config = dict(
    moe_layers=[0, 2, 4, 6],
    routed_scale=1.0,
    n_head=2,
    attn_scale=0.0884,
    tie_embeddings=True,
    warmup_steps=200,
    steps=5800,
    dataset='wikipedia_en',
)
Below are experts of layer 2 (counted from 0) of a mixture-of-experts language model. Rows are named router (the router's row for the expert), gate (a neuron's input weights, with its number), up (a neuron's input weights, with its number), down (a neuron's output weights, with its number) and show model dimensions 0-255. Each number is 128 + 24 x the weight over its row's rms, rounded and kept within 0 to 255. Numbers have three digits each.
Before each expert's rows: a language model's description of what the expert responds to; "raises" lists some tokens whose logits its average output raises strongly, later layers aside. This comes from a sample of Wikipedia text that the model never trained on.

# expert 16
Description: Second piece of a capitalized name or word after an initial capital letter (S-ara, S-un, Sun-ni), plus State, St, All and percent signs.
raises: "oria", "ora", "ena"
router:115120116134144114138143122150149142125121134116127117153155101139131145085146159097156140093171124157174132105170098119147104115170140141114132148112098097123137153129112111139085158087097143116148166141093121097130110101128082132145138134139104107146079123176119141160119126169081171110101102114129119135088106136104145106102085201107122148137114093152123126103165090131093170075136151121100126066095150121187121180163136083132115133138143115152121143112107121110083124118142153092097130147154149118108133110138139117143111105107160155119152109108145126140100116173129145123152161166149077138142163144130118120151162160115118126153155141106118140132079095120166139125125113134117119115114121114156118129083135139101122133088135129116128134150126140083178119148128173
gate0:140105127147146125172142137105095124134161116133102175107130152139124146147110148089132157092118165139150094117159157142163181167102146093144118124124124129120113138103092111137136091141104130146122128161124120108091128144153121148101133094162119138127119154112120142198188091112137102148139102132129111144130117140135120170164116127091166144080136160133117118125154123149093139119149134152090162136120135138157148140127087135148107104160104146144121105131115160121165119148112110131129101114117145102143090121145174140176117097105109184122153146122168107139188125139123148149142164072128134098150114133104103145132114100124122148142109169127108176146163112105116109142129120157154116137119154149134100176083160187106100171084159138173111149143102137127126155147114090
up0:123146117158148155147121130112143137092110094112107147157175120108110101137157088139080122127155149139119105148086123125138095147121100156150114118183130088124147122124104148124159124160111177095122126122112147167142095142077157106178154129098120108123166096142157105140132107135136122133143141113129141163155139077132082161141139079112116073116112107175124135089117157148167109135100162143132155166132102083140137127116127122150152128112155098160112116117139143158079163170146108118114130125105127131079107132163149106106123101163114096127068136102125140114123108081083108091110118113129116140101101147143150167119134149153119079146145127109133106093113114106160117192097184133153127113088144096112098102116127127127135142161115125140130123138115149110117130147127107
down0:098166125121127065113111140105157118134125121138140142119146085157143078135103156122106157145126121131144159140126147085079118121131155132117089127137140115137173125162142111116107099138151122090160155139147138110154171135193147158094072107095108147127140134128120113125173082137109129106105141113140128076139118154099112136142155170103122136112166136101123133160133113131094130123147105113151104109150133115113109141133136121158130096143124125124110150114092128138150160096142139149149131095130160115146102167171134094153136146090105100109194117110130089115112153105135134142167099094144172122152156102173112100088104120101127171148111172112088137118126165152166136092084104103135117170147114139138140121168120148120126105142150123156099105156151100110146132176138168

# expert 1
Description: Field names and separators in infoboxes and lists, such as Born, Died, Coordinates, Phylum, plus following colons, equals signs and pipes.
raises: " latter", "ren", "ruct"
router:191121140119136152101138152162156169145083158153126122121139144117122154142124120099064177113160119152110141136106156099114147111171134101100115174122118121086132160119117146085117158101122126126136098096094134135142145122067109149101170147121093109131110113128108106153137126131092133112140133129126112113091153132106140113156161183137146135136103126122079151105158093127136125137128098139111127153131130074118145119142121122120142121178129117126140129134150141117122135108158123094143142142150103104092154107144113149161162114144097136176135133115154161138138106115092122074136124126131013144087135135154101119164173134104116121098108079110123130084139137131168131123119146086126108115124114153099115140082120115093143110112112115131102142137150155073110127141123148
gate0:107117160151109172107063158151136109110103127166093069118119126154103142141121085086103140115169134128110091155089150097153121135164139128116085142132107121122143120109150112143135132147133116108116126114143150159120134137071109094085176106122131133138115120156140145132122133135123157161105128103142133139141160178137117129155107162087108169129131133141122112195100113132099126175170138167131159133144121125119111129147132130132079100177145108107158137111070184133129078120106086118159107122159118112129141130172146153148157125135127099144130132149131174108137129137163129142149184129136144132130112137169120164117102096130105143173107118094159157146124087132113174156088152154124111126144102137134152148129147110132136134118175162122127135123147137091116155135083115
up0:139150151148141098099156089125122103139135106134126085126138124089138137099160117143099122140150118102120143092102113141169156136105108132152133074139164131115115164142106130149160126125145136143150162138134142136125139133099100116159102118136119135132124159144118121078099145105141155125142126141125122150182125106135150140132100155079148066166132133168117121098107132139118158126081157148136106117148118124115103112118161119112145117147136122135128104176155124139104153138141135165091168128142086180095122152147181161098127116140112145148111100145094084173128127131154132128162099122137128111085148142145141108102079143169127119111171108090130107124086166116146138114174145127098122183171189152111136120114123149154123129186105114134167185143107107112136145089107085
down0:096083106123100143111131147127147134133097138087141153123132149171148129102106142134208143167124099174139121128184153115111148148131150123118172167101131147127121105126123093145159081101152136155076174139128115143129154123143125079131117137142114133130111118111104130168148131112116102121131149099123115135130101103099098115127147132103151112093111151092170145183126115127109110117136124145104147160106088115116083127102102156146151143177146160161138144091089117133128142128096151123170172121126176143145145153129113095123133169123133151095160138115145115123135155140147148096130130130120139120151088112153142176139110118078120129166117188172107137108148124130111143124094123173176149121147094123113120154175147113142134119080148130125158094085125149138141105137156154

# expert 13
Description: Month names, countries and first words of names in infobox fields and table cells, such as March, France, Total, Detroit, Montreal.
raises: ".", "s", "n", "an", "a", "i"
router:128128106109170147133119140154172145145063139084123164132147141126140160106196089137109145103167161133147089145104108157101104151114088116115123153115122123134134119129071163136147192084123154106138112117105072128105143090118119155134139137120128126099127128171101148124141133123134126116097156147147161102108105121122140113078129157167078067109147087140140120127133144100120149150126140130123153132149124106128125118142115097106154166141156133121150134093133145105150118123143124124091165129161138123104132112144144194143118125116163130152133132085155105151112138142098136139144110122100033169130131111100124099145148148117141080126166115150113090105154110141138112143110140154114108087124094102131126100146123162114120146115101112117117098117127163081135116131154109
gate27:113107115118108140126111133133114123176141141141117138106108139098093170120102114129127099094136156116141140100159102123112097120104147153194121144110125095095097113088163153139173123084096140080115105130153163097153107094147116103108113193116081147121120117118166153138141117149160099157158140109156137169106115105143140130088123119137097114132116127132153131115156156107143081103138120122171138130174155102128117093134149159160126159135142085125126092073138108135160124135100075134160138127133130117138103128126116129137102088162162147095143122152122093101103138128110149134122144199099120114111133115109123098145195148116153129133160105145178095111110131123148108159125088142158157117104130112156102101157100097123151144110121104081123113139139140125093125099161124
up27:132158106108112148111112107149123150107154105105141132123125158171136137127111141127095141167118122154164147098125099132126137122127141130128163150135155133095170098162176134118129115163135099129155129094131075141119111131128119164120143119135133093117168113146128162139111105119117133120098151097113128132078111136177108124140146171139098153127206114137151097139159142079090095143154175119109154096138109154155137143107112136098144158134134106087128097098100123125090143154126099114132122162105127145144164126065128163161148127093120159102138156106127103081143123114135139107144119139154153184161162130068155150181134116146113183159121129153129127102119117126119144121118154128093134137164121122129142127076107063100102127095140143135108163104130135122157111093101106
down27:140119175128130121155107128128090127150121110119115116150095120125134120111145155107129152110112105120158108103113121121129134129125132158089142077100130117163154154076048136157138134142105149114115130164083164157142133121115104112132141087130149134106112151099113097131133117133163140138104109149110114124110143127138131155102134077138085116120114158148156111136087103136148128123098115138088148163118157094099164133159107112143068106164114108115135089139118109135148089127171179105161113134126132128075103097133126106115123153147084111127108133106115167159106116120152128115112103094077125080129130154148088115108092101104142110124109183119118131162145159132115103098197180122104140142116133110140162133127160177087143124132128149080125094141083129147151117126145156

# expert 23
Description: Last piece of a split word, like plural s, es, er, y, ion, tle, as in Tre-es, touchdown-s, cat-tle, view-er.
raises: "ás", "igh", "kes"
router:136148112119133137099142117139123159140126131146099148074144093137127126107134109137162142133105129136152093129135128114151138130121112097113144143088057079158125160113117114095110146066097153107135131153103153107154163123109086135140138151147139124132113121122144132173118118143127138127114145083103124148184126083104126110119084198113143126140158082152144135108111086092133125096100148148124130118093171084195135133175181111115069097133130118130100103124115126118096083106151126109125102145137136113079142140135136144141120141079150146130129151134146087151123126108103147109123135160129092126103160085075134140116134135082088140112158118131158181140147079129175127126122146104127098108132099113138098155101113134114133141125114132129117123161120135111148118142135173
gate0:113117159133105139128146159101102138141114143115074142112140128113156128088142131127091132171074126117103161151093121112163151115084099138159168158149118157135098140136149109139134107107119161085098153143135108126098114177141106122113149097116163139117161132175110170140149121102108166097127125092168180131155156108105098134105164118125100123148115111134145132106118112109119112133121121151158174132121140130155137137114144113113153148089153105180112135145126146088172110147115136162117066139119137120150145063090124119172162124129109171120115130110148126132163121181121097133132129131122146123137157121131164142158120107083161111108110147137133143126206138114124139097083166149133121115115143091134117150130155123137182156140105091144096164157151115137124102134140152
up0:117116135131105100145163116123132152153087109130115090148143105130093116164111086141106073139130131084136143106121125117167132179136135136164112115152101123108133115094147133143150099168092137153143172111119127112100162139162128161155133166150128126150071122172087158135139093172146102133153191121125127167137114133159117102161164089112138093103130106095166135141104128129128160125084152138143095113114139138177086113142103117131133149133140107107162153139106168128125125092150112140159123113130076146092071165165151119110115138132136118114113101139112143124155116143084107123135117105129100143104130123153157126106105130121135092130137149134155112139107094154121066147149119149157131142165134151102133134140165119113162128142095122158151139120199155132145172132096106
down0:152130130134149114089156159134092112113137135122130145109121101160181132107090126134177130138092142130104113151120155138128102105104124115091108167070159144128132144139132101158091130115145145109090156132156111170134108158116146117095103117085117127135168127117156137118119093147103145148125103127137134102098148142138141107145089118127121187147140124156113136136097101126141128105148101153132167113080147135094123139143106145084148111162116129123099146138117093171159143109148103157158097133125141151169157128137111170147144117118099135125180157126139131111156123081159118112131095176141161108137138175130132105130125058099170164130098121158153126129157173151136161124136109141097111110107113104155098123156082117125105121097174129102170101125093108168148087142143166

# expert 30
Description: Line breaks, equals signs and infobox field labels like Location, Released, Born, Scientific classification, plus the word the.
raises: " latter", " same", " majority", " others"
router:111129120175165156092133106130129190157077103128123143138165134138124173117128085138127137142172116162135144143117115108126114128118104170114124152099147123115144080097134131125130138114127131174136091121075125136104158091095088146126114138122074105117032136148107141135143126142118093080106124138100094138101136116126120081117131139153172157117116117107119151132165145133141136131109120099119139141142141121130137144143102122103141139105143106142108116133169141116101137157135113132117142105139103056104149161149119156157138114122114156166124139126150120139110140081091144077149108095144042151100106109113122132124145156098107133122127138120147162100174084095155153109096116166137148117114111146100107150103123130078125109127151102136105147152136119138131136152089127
gate1:120120154141069084114146112127119096100140147145146125099110146154106136134116101124113150170155103118105079107131154132089151161100122146142131100167144074142134104104118147143174107120141116122160115160164104132152134129101184143148116150176109126115098138164116143139107106112118137132132123098159053150112109149119122095133165120132127141132144139106120122096097185104141152127101119111160097100107134147121146144114092157115120112102124107089157150126096113113137082138138124121120155145112111151138157099113118103120169143086109169098122109121161124085118141179057137095127162143132106156119094122148169113143092121126111136113118139069108164164167094116117156109119124111129159121094108163165150121127139115105152119150139139139157148142100152157142152135109174
up1:110092170119110107124159149144103171135130123130138094124110147122135121184158088171149081147114118133116137133130156113071158183087153139093127155117095118118168141164116101090150118148151126097099125108156112162148118105104141082103126136127129156112079092169146193139157106095093132136132085106131157132132142120083159126097149055132132104172124184146122101134159144141140135131123145126143123127111157126132120111130111113118116120108145118119128093117118110125119086125133142153119148122123154144115137123128152146129140138099148171084130140114162086161153132118136091130147121155126175119163172172132083111137173092113127093131113131127137132120137071143117154083127126151089126115113109107109162116095101111118127142141136122143103118123162147141113131075095142
down1:152131107150093161151142150106114136141113154136170165149119100127081162107107145081126117094086114117114130100080157140207073128125141122166145088159117107165161130092129100112110127157151117129116169118098104103090148162108122081118128099139100133194150128154154139119120105152144128137105110117112102127149116092096119106116102123131161137143116099126177166121086136144161145110114157103069141137092116139096120145106140114095089125146110090174085115106128178133160137106112142137179126152135130124127117142086124116131137137120131127128116138117094159129136107118149126111117120137126150127096147171116114128103176106128065149094118149104101139153108135094155137163136150113122116090127157127115130139104154132143157119090148170109154127152128129127125103105154117

# expert 34
Description: Opening one- or two-letter piece of a lowercase word after the, a or a quote (m-ural, m-asonry, sub-caste, un-), often in building or history text.
raises: "spec", "ix", "ili", "ict", "rik"
router:161154164079143130129135167136148128143099128106100145148145159149114136066120138114147173141053123099127133089155082122153126099095147144114084129109170172163166149077157143123129171148118151099134107142123108124119132119103096130140134152207122123129050106133109179094092106123124176115133134126155142099132116094099144117172095138153126133102146156129098158115117110114098088105138137101095169148147156125134116158134123117144140125147134125137138165130142100097101124087162145109155144147154114126106124084152147132123120125136126132126132144124126135142116131137143121095166110100167093087111157150128117129126145128145130148115107118119110129109123139136114161111099165145129106126140165121127158127161127123134096079120132126171126084113139135054125130137131154
gate1:146114114115095105141138127146110146119133115142118151134149125117139135097125154129154115174117155055105116114111106152144092114106127172135117091127109110092127132156134114160128112090143173082143091168139148153116141127141146138110088123138140095109132111145080094151131149093092112136158162143137116122104142138106148182107131139135130088115137153112108144120088142113107090110113169121113101136139122094145094133157110119165075138126152114158169124127118115153164144083114108149119163120120117118110114104137103142113129162108093074114088148070119131130127137143189173104110160152143157137139153135103120122151141101126079091115131085096107153141105085101116150150145131139109146108125094153175120136155096125115097155183136168126152136128103152146137089123113178
up1:088104134142147103144113093119136168075127170152098117180155137098109155156092128124161101094121131115139127134113137084092118158110120129157160133140087145108113110163132126117139142153084172100150089148096097134157091127129118139128103160121153105144132126162135127175100137124134113107127158092095121168100148151107132161101096141153091118133128137132115103169133097117126106107084126141157154169170147131123100170076128136138092157129096097117147120169105117176119107141130123107156136130122098143127157108129167151142161134089121128094126112122139130140131121145154104142128110106099149118152134091116154105125158143117161099151124150103134145141176114139136124148169113121151102184150129118149099182131100105114146096092182138134138134132117126160180142070122125
down1:123176110137120104139132160148164157148104132112098130090103122108129124133125139067109121125101120114090170149144182099133157106171159184141119089146135146158116114112183152139091167132122158126103123085104191124051096144169111120117110159142129102109169121115107124118128097167156126148108095143127160132158147132151121137155115179137104126126133141112125130104173118162127146160104104112101133088117137135064149122107138132127108113130151115153118146140124141112102105127099123119141137137090150097152135154116088130163088161122144143159113120159095147121087144107127103163152130092136122150147134133139112138156146133101101122139149121082117168116116139155138114141080124098169118143112154126119107115124161151107132122121126134173122128147132142115094132191175136

# expert 48
Description: Nationality and place name words after New/United, like States, York, American, Indian, and middle pieces such as Milwa-uke-e, Cre-ative.
raises: "s", "e", "a"
router:154098105149074127105120157136142120132083099136153158152162126125113115180160123078117147093172139112168148143132081147112146105147137116121114140122101130073133121141078115120102135084134119148161151120094120083126141121087121187149102155131095134123120125142111127145134106102182120090113104125102139110124110089133141106123165157138111114143131104127127112123160141150067070109128135126147108059120114082200145105154176144132119074137134135115155104124110097124105120152106133132130140143156145110127160135120147146124100154101117133127155135116131114133155126142110155083124144129121078160122134120115127119112202155110169132100130141144088142148113164125154149141150099150134136109107105134143129159085147181136133120094153099121113119126140127112132110158139127
gate1:154123148111106101113113093109147114116107105134092163173144128165129122104132138099088149158146129098120130152128128161075136138141141183124111107194117145132078102134117125125138137141126097106152159106116144147093151113167162119090109156155088080127155137122138115109103144160123106128138176103095119096093093168113139119178148127120142081146125087149105128141139152132133119155144150123146149141125066141167101125171132146142130105127143150128141150138103095128134134116109145140131123131099145136147120096098084164121144152149164165153141140118090109138161129124116117089149092123118175110181165082142091142136130118079135098108129100097133135106144145144113120124155159129134160131097116110176112112116165124113145113150142145138177171155132146142171126157096159
up1:160083124116146087134130134147150127123147080121138132078143133123152106152098134117121105149099133170135123140106096106128117148169155124112068110127174119108148159149160112122160117124095140140111132119142147102141137120093145124128128106091157152084119075137099139155140124131115081105215140104096115127126118137149118121121090150171109100128127177139141147120136094141105124103093130124099096173114101103145118106095154122142110135064139125110100097087165099143132120150204122137121129113120145104110092133147129147150141100109089155110159113109089078116112142132118139144101087112109137170162088140132154159137157150121121132111149144111153123131143134140158160150124102129169150148149140113134125166130121131145158119124188107113127115116098113087159124136168113
down1:102126078095118149131125106117135113170100159090135141113107114073132122133153179158161153056125103143159142119128135096151117098106142097122113104129119110164144168136135156111156109122162131146148098123114119136115147132154126093131118132075133116116132137140125155135119167108117151123093066172121138155144083149107110147122143131111116143120117126135150147104130129131131129110085140145130118102128151135088111156098133163122118092155129135176095121162124153108127132103085067114129117174112110160141147099150119098083096094136154092134086128136164180147133151137150129138143163167102149118107157172103124127100128115111100147165099146138107125114070164141108127144111127130118102100140165074106145104097135157142102145115125170122134086108163119144111146109119096

# expert 41
Description: Sports nouns in team articles and stat tables, such as season, team, coach, Running backs, footballer, Quarter, and percent or population figures.
raises: ",", " and", " in"
router:126122106130134160136141107121142122132036084111118136092130125135129128137156139131111132134141139148155102143118132171102154104131116146129139133124121103098108128137073138149084150115144149080164150147096086154144113112123141182117113164082138139084092140191115126151132110122136127097113129139135174121110128155116111076119133192175102138125115086113153162102153133136120119098111126129169121108112118109166157157148121148168151143122133123127134107082146135132153130138098143122118142132127142105144167118132159154154145161150128108118157140102111093137119155128123108154131121141109099160108132125135148093125139175131153138109164116131095113133111143096167184116125108081118148122118098095119135122113123202127155106109076115118144114132151136040145136151138137
gate2:089112152111130152099106078111110124082119105089113166098135151101083132117111105128141128096140150185114101136137116110116162132136110153129115108155140120133113133096111142116140147148103130124122114117115089138185158178153100094102100147082172170078125130182161137102170082129119142130146117052120100120141099177097114117103133143138096155144110132176086164101139118135144129145116116086181126136111145093163142116143114149142138090123145155148086128127141175122109111154172144157120131114104121089125166144137133142122149140096111093127135142149105111185144108143102131157154089147113095095131111160116129130116132141114124145122165126145120103124117164105110150137089127079125119126101083131098144123129151133133123129141115124123128112110118132111146148101171155
up2:108071178127099108123116072131149153146139139114151099140118125075145127146133145145156134129108146134139115147133107111128092075155132122138118142132134132169139105169119137145102146146109187101179136061123128074092114155190126132113123117131126113162120140136099136115141103119135129123148140137137098067088141114172123077156116147125128132106165112153126172158159172137122126155108116145119105144137174124091118119123109116114130121124135126107104116137131142121093125106166131133136157151142158093131135141128124124146138143129094129131099164102094100107165156174171135149104087152155100102140126124126135123127128097148121156124125141117105092100107127150107117113163134164166141100165154087109122086123137062137161141103134161126137112144104131110145113120196080
down2:153162087134160152137152149152118150141106138141174161156116151149164104140123135138105160115102128079098160114160153160157108125126149101122104144096111124115122159169155093102149060120144099139111117126125106122147103116119106130142093134147100123128118109139156124130140104190150141136104126164130128132144100114118113140141125136143153092143104142090133076116117145150094144097149122150094146109125111197156140153095110169134082160107092110158171103122090158152126128074109130112082108106122141123109138160115161192132111108153122165143149107097157130141119127109164147133139159110131108157108112099145186112137138141125156127152128149161137165120153108151172095172131119126124115093110134129176128136121114141123148133126128142161149115108123135123171088127071129

# expert 50
Description: Articles, possessives and pronouns opening noun phrases in narrative prose, such as the, a, his, their, They.
raises: " same", "ory", " latter"
router:095149143136096129105154135116132137137094133100090116137123142158126166119144084094124152146073133113131138124096118123150139139112093141097120127112105125140155141059118075097117106117115113155138151118101112153177201073099129133148168126164103132078099116134135134123124129105159131115109153122158121125150148092136127114141154120146118134100136141121117123150152123117125124134077143097190112125131155140137139112138091079181079156101083087136074131155144120115137115122104136116131106111140107104126134120148137108122119117070146148141142160153151122139172139132120128098170135118176157153133137115118114154143116154148116133104158094131117141198168094147147130119111129160159115127112146117133197142128113130098080136140104082155131102143099135125108164123115118
gate0:111087126137167166154126129118097120110131185143155100134138146117087099120165112117094179131089112159137183122106149127157157106134142106121083131128125077136157118103136089113141144142147129130104115149145117105112136131153114104124134103148155130140105148121145154122103160120116119103144120143137133124076131112125090148147122115112156141124172150133122168118102147100154128143121162134109157097107171173142149115134124154123137118086133111157146142114101126137152118133133167164199105126111149110112086150150108168116102130164111146154135115167128148113174114125176145167195151109161152111101115130101162147118124132167117156142153127154101156127128124133133092108112115133126138178073142111184116112117103140205130138171099134140136086128129143107098105117130141
up0:178115135169131134095150143116150152152135100135080150152107101055140112147163098117103084173103135173089130157131136145095116168112128129110122130181154100131154116127129157096152126183121126133162164100103105137123129123128147145103177107151115114127093145099105161146114125135142125130157160117137169172131156138126131101153162145110108091142118135132107161121153132125136163166165158101154102140116109094147095135117153152096144128134082114103101086132077131164131136154152098126112158135149168144128126115148145094122155132160145137130089139068150118125156108077130146138165152154127137113186098094162111113138098157120132106088144103106106108109152148168180137136158130125126107113154111133113161130115120142130119117138130117142140156111126109127143154097135111
down0:128136143134103148126112141157095125092097157118132150081134118152098131096129156136185095130154100144125113156141121112145148118146122148092147129131150171136118165169140115120077097073149112145122095121100104120117117089139140100112089132092115140143135081112142094125153116096151128120061134127127100117112094153126095119089119137135132160133114136124156086165124087141126087083118106114136144091118115163131142073140093104125081107112162132140137136128102117124133130110137112149135123134118093121133159130134115111180140097075094091095194139136158121145079175123139115149120143112133132148173142123081126122142173109110145130131135119150139119084130186135104130152160119121123154127149137145131142127124140060126128119102168148085080113113109114104143098133108123

# expert 25
Description: Opening one- or two-letter pieces of split words after a space, such as so(aps), E(arned), Z(aragoza), co(at), am(enities).
raises: "ary", "eno", "og"
router:115157119121103141107133163131100140143134138096114142118153096106125140127140122100153149086157141152192123112137118127144179098156103098100118169118174153150111126083085152164097144107106152079124114152132080165131116111118129135138159154095085094129145124122115116136131136081144115132100089174119146137151121102114131104119161143114143171088164122148129081130115132103102127155129113115125153115100131118118147178129133103176109142126151123166120129144121117089164132127166123103139146156172096127144146128162140141174121100123148153154069138112117084143112138120132110115186158135106104142133135140102147120119125094140161111131123101161129157106134138115130112150128108150154125100063099141115126122126105143144124108097125108145139042166127121108186130127166126
gate1:123143183140134120115136153167143141104115172125134110119118136179152139122139143125158114171150128164133114109140131110102094166114099151116098125135130111098157136128127129132084128129131145122129128130143108121122132109106178112155138150157054119143138147100117106129118093107119105128122150181158141154109134138107144097169166128098151155158116121123137134125136127129160117149121120130103133103114110111102103141135137095168142137124173112095089132092107089097152163118130129098130135137122138127133122111165085174156154147212077148099123137094152101163105100161133166147107124143097128112161078132072102168115124080089118128149107102148129136119173143115126107153134151127137146124107102117116104126168093125123156055128134151150120082159111132130160172120151145
up1:135078153148117146091133101158133122122125146085083108165162142109100142183152114150100111143128088137120128135126146135110163127132125147150109158152104132138110132116142173100147091104120106079112135122156116168177137124139158133079166101095150159134135141157146128124175104117124155122134099102093148079136108179147115137107120146128160137155124126151122118161125134114201159146121151119139107124107125142124076134099090147120173176109138145128135158157134150070130103144150141117133145164103114097102098106121119126185150078100127107142128140131118122129120099148103110139125100110118143128157144109112146112131096136154127096083109122107153089157170129145132137093126072102130154131107121103142108141124068132114153128168133181154133130103087128155139135130123132
down1:123119083116094091146079125119143147129083108090154129121113113153094110103109152086124159064131135080156149104164117137180124134172091123106119130159120106120135140118117117125111136146110166150123137098141163098067149091117091093119152161141171100145161167126127128164128186175171105128139090129098127117139143105150119117126117137134123135115152086104132167168139134131090096107144130108179144133145125153119116122114149136136133109121132114162147086160097159187109124157101110122153143087121108147122161137154122137132103172147129131132150129108143147119130140146136133158099135103127152127093147131127119097097154123146100141152129104155093141142126147192135118148175124085142100111129142143123131119119162111110108154095150131145122121056156120087122130134136133

# expert 45
Description: Determiners the, a, an, his and its starting noun phrases, plus possessive apostrophe-s pieces, as in FIFA's and Children's.
raises: " whole", "ory", " latter"
router:159128121109203133149106130125141134134086140089080130164157150140103164119148109132111177115141141171140166137171119129105120099111094127098140149116125075121147107129078103126117107125121099162125126116113150175131183121109114133120147147146104128119126127134163150110143138141173122114140160087119110139151104079139127068130129147116142112089123121114134128112195150124103121129092117133127111118095199129130107136185116110183088126121139113137137108110161085093177122109122140090091133105138138099099135120144120137122130134105167143131143128138112126147140097167129120104152130133103099153190108117185111139142115123132100112101121125130090174146151149110172116115140175157169077140154123112125103131125103107103129110132116106159117136145133135137135159136144132
gate0:123120151135117100145099115142111129117115134137139117111162135133054095132157153132106121143088113128107114106153138126136148096168156138115137147115124146125115158143111077128131094116119069111127156104160123168142116096194110085105118098125166109161122153150124126149153115142122169118181135140140103133157149102117102118166152103100104118171115100173148133136125101135141134128096155143102152132110179139100114134127111141128160088145156115114112132159130085109171104150160122114134093108088110108107101123112105190146133126141119128150057188127117126105150133145132134101170164091144148156137110126114150131101136158132097136118134131110115168125170128088135114169119131092142131127132135141124175137116161139129143063120151147167096161128129133115168152159145103
up0:110144112172149106111116113111118165146143120135118075130130135114124136127151134125084126122127137158095127146146141112134108175094138059122145087116133101110150148121081121156132130153152124162154110138131143132118166131124110158154114150153131130121128123151108152109070155111158134161152127124152145160119146110151093145158110134163116150149149132111108158103096145132138144150165154139155092145136210107123106135109159127095143136147117115123083113176153139149192168161091121176167141112170101149118129150111145110109161143151119108140135124136144079131119142147119127101099135157138105135154119148122158095099165104151097114140126101138159130131126176136119105136123126136171092111161093125139188082124135129123149137165175158143162153138130120112109176131075104
down0:127119160126128123134151158139127132112155100109124165113117132168124107122114109153143115144140100110140139118135097174155124114093131143141125108121147171133143134117136149117092108117146117127097136132093094119181094115172140144112123147091085132134133127127135081143178131118140094057095097137117138113085107183175138118076124139128153120090106161150107099186137137134110108098127106097100183096128096161105133126126118097156117140116100153158138121099108131115105093139150128103136144110098152091126106125142118084165134159078145146129211126125134082106124120082125114166122128137119150141166126090088118126134129099110127128093126107143109123135095144127146165119139142109133185139124170129113123162148119095130112134116132113107093087120133112106162087121153173

# expert 28
Description: Single-consonant or short word-end pieces finishing names and foreign words (Conflic-t, Fluch-t, Dec-at-ur), plus to after verbs like changed, due, first.
raises: "ilia", "uka", "uel", "iri"
router:142109132140142140128135110123123105148120142127082095123129102121078156104097128074100123111126141151144120117120103118131117120134124136113142139103147163202144137087137161096107164126136138099139162105101157119126135109111100127162166143166135129187137131175166134162102152130118139110064191158180114131142119134110179145170123129120105117115137105099165133130113102126106147131116159164155099132116099133163158149156121112131091158128069144133119102136151128130114128162162147103105153128174118137107131126148117120138089090153136151168159145130139168152127132126112123128162122099175104105098125134130136136106148141136121140120137080118099135139169089169162180143111153126127124115103155162126109141097102119095152135072124132158163103155117146133097160140089108
gate0:148151156126121153132151132115131177141130127175083126130146122103082132139118089096135129150128134180112172089169120129123133146137150162133085143125137134142139133119115128130142127135102129128112132121132140131144079156132145105135096132166112170131148164122104089190104092165145118138124137114130108133141084113153115121129076153117127143109114155139111118127140129088143179152155150105099135101138153096150105119107110137186145121114123154141146156103102141081143145150080123181183108126150095099126092131175139142146106157161126121149139116143158156096119140134063132133124182111122157126154144199144180115090093119132100150125136144139133088130160133145143159135148149105132120150162110153123116141133120118140152115171105108155087108104086153125169151134124129
up0:143123105092118140105156147147141152129137125132076100152081110101108130178119124181098141165139120164112132133147135137130099106120121156131103090193101107133128093106124123129100119102124133117138140148133128095166143126130128119118120129138100122099100141119124145095146132118152126181163120164173115143150165113127168123127125079105112097129135121128138144084146136141092136110095129115135133145097171150137093087143123097135151121094134140135169117099193147133085114119127062161111132129147116100075165117128132127151121097124112171145113146111118184139136160145116134130087152140109101110158119108125111166138129123114131086159145136151139104196169104180103131156128164154128136118136118126144151106102159168162098142130144100138181133132128086154141162129127096
down0:099117156152118145145126157137116111095139073121112091157144164154119108136161121091148129106111083122144117119115121114134116146192137127094133137103132126150113158123124150147115093119186110177099154122134119139106106096170115163148107130121148118144134127155138116150097149119094125106105107099061089105123146119180110159084132157126172126118122151133138124158096156108134079114192158105134138095118133118131110120139104162127103129108087125144103144138118107137153104129123158123174136140072125111154109119147131129177094172133062131120144126104148099141149137125130100162153127157122127134161138137101145093135134146107148114091099174136124154096128139114176162116170106095116141105122162131112150123129130053102137097116139107132092117114126146110155113138111153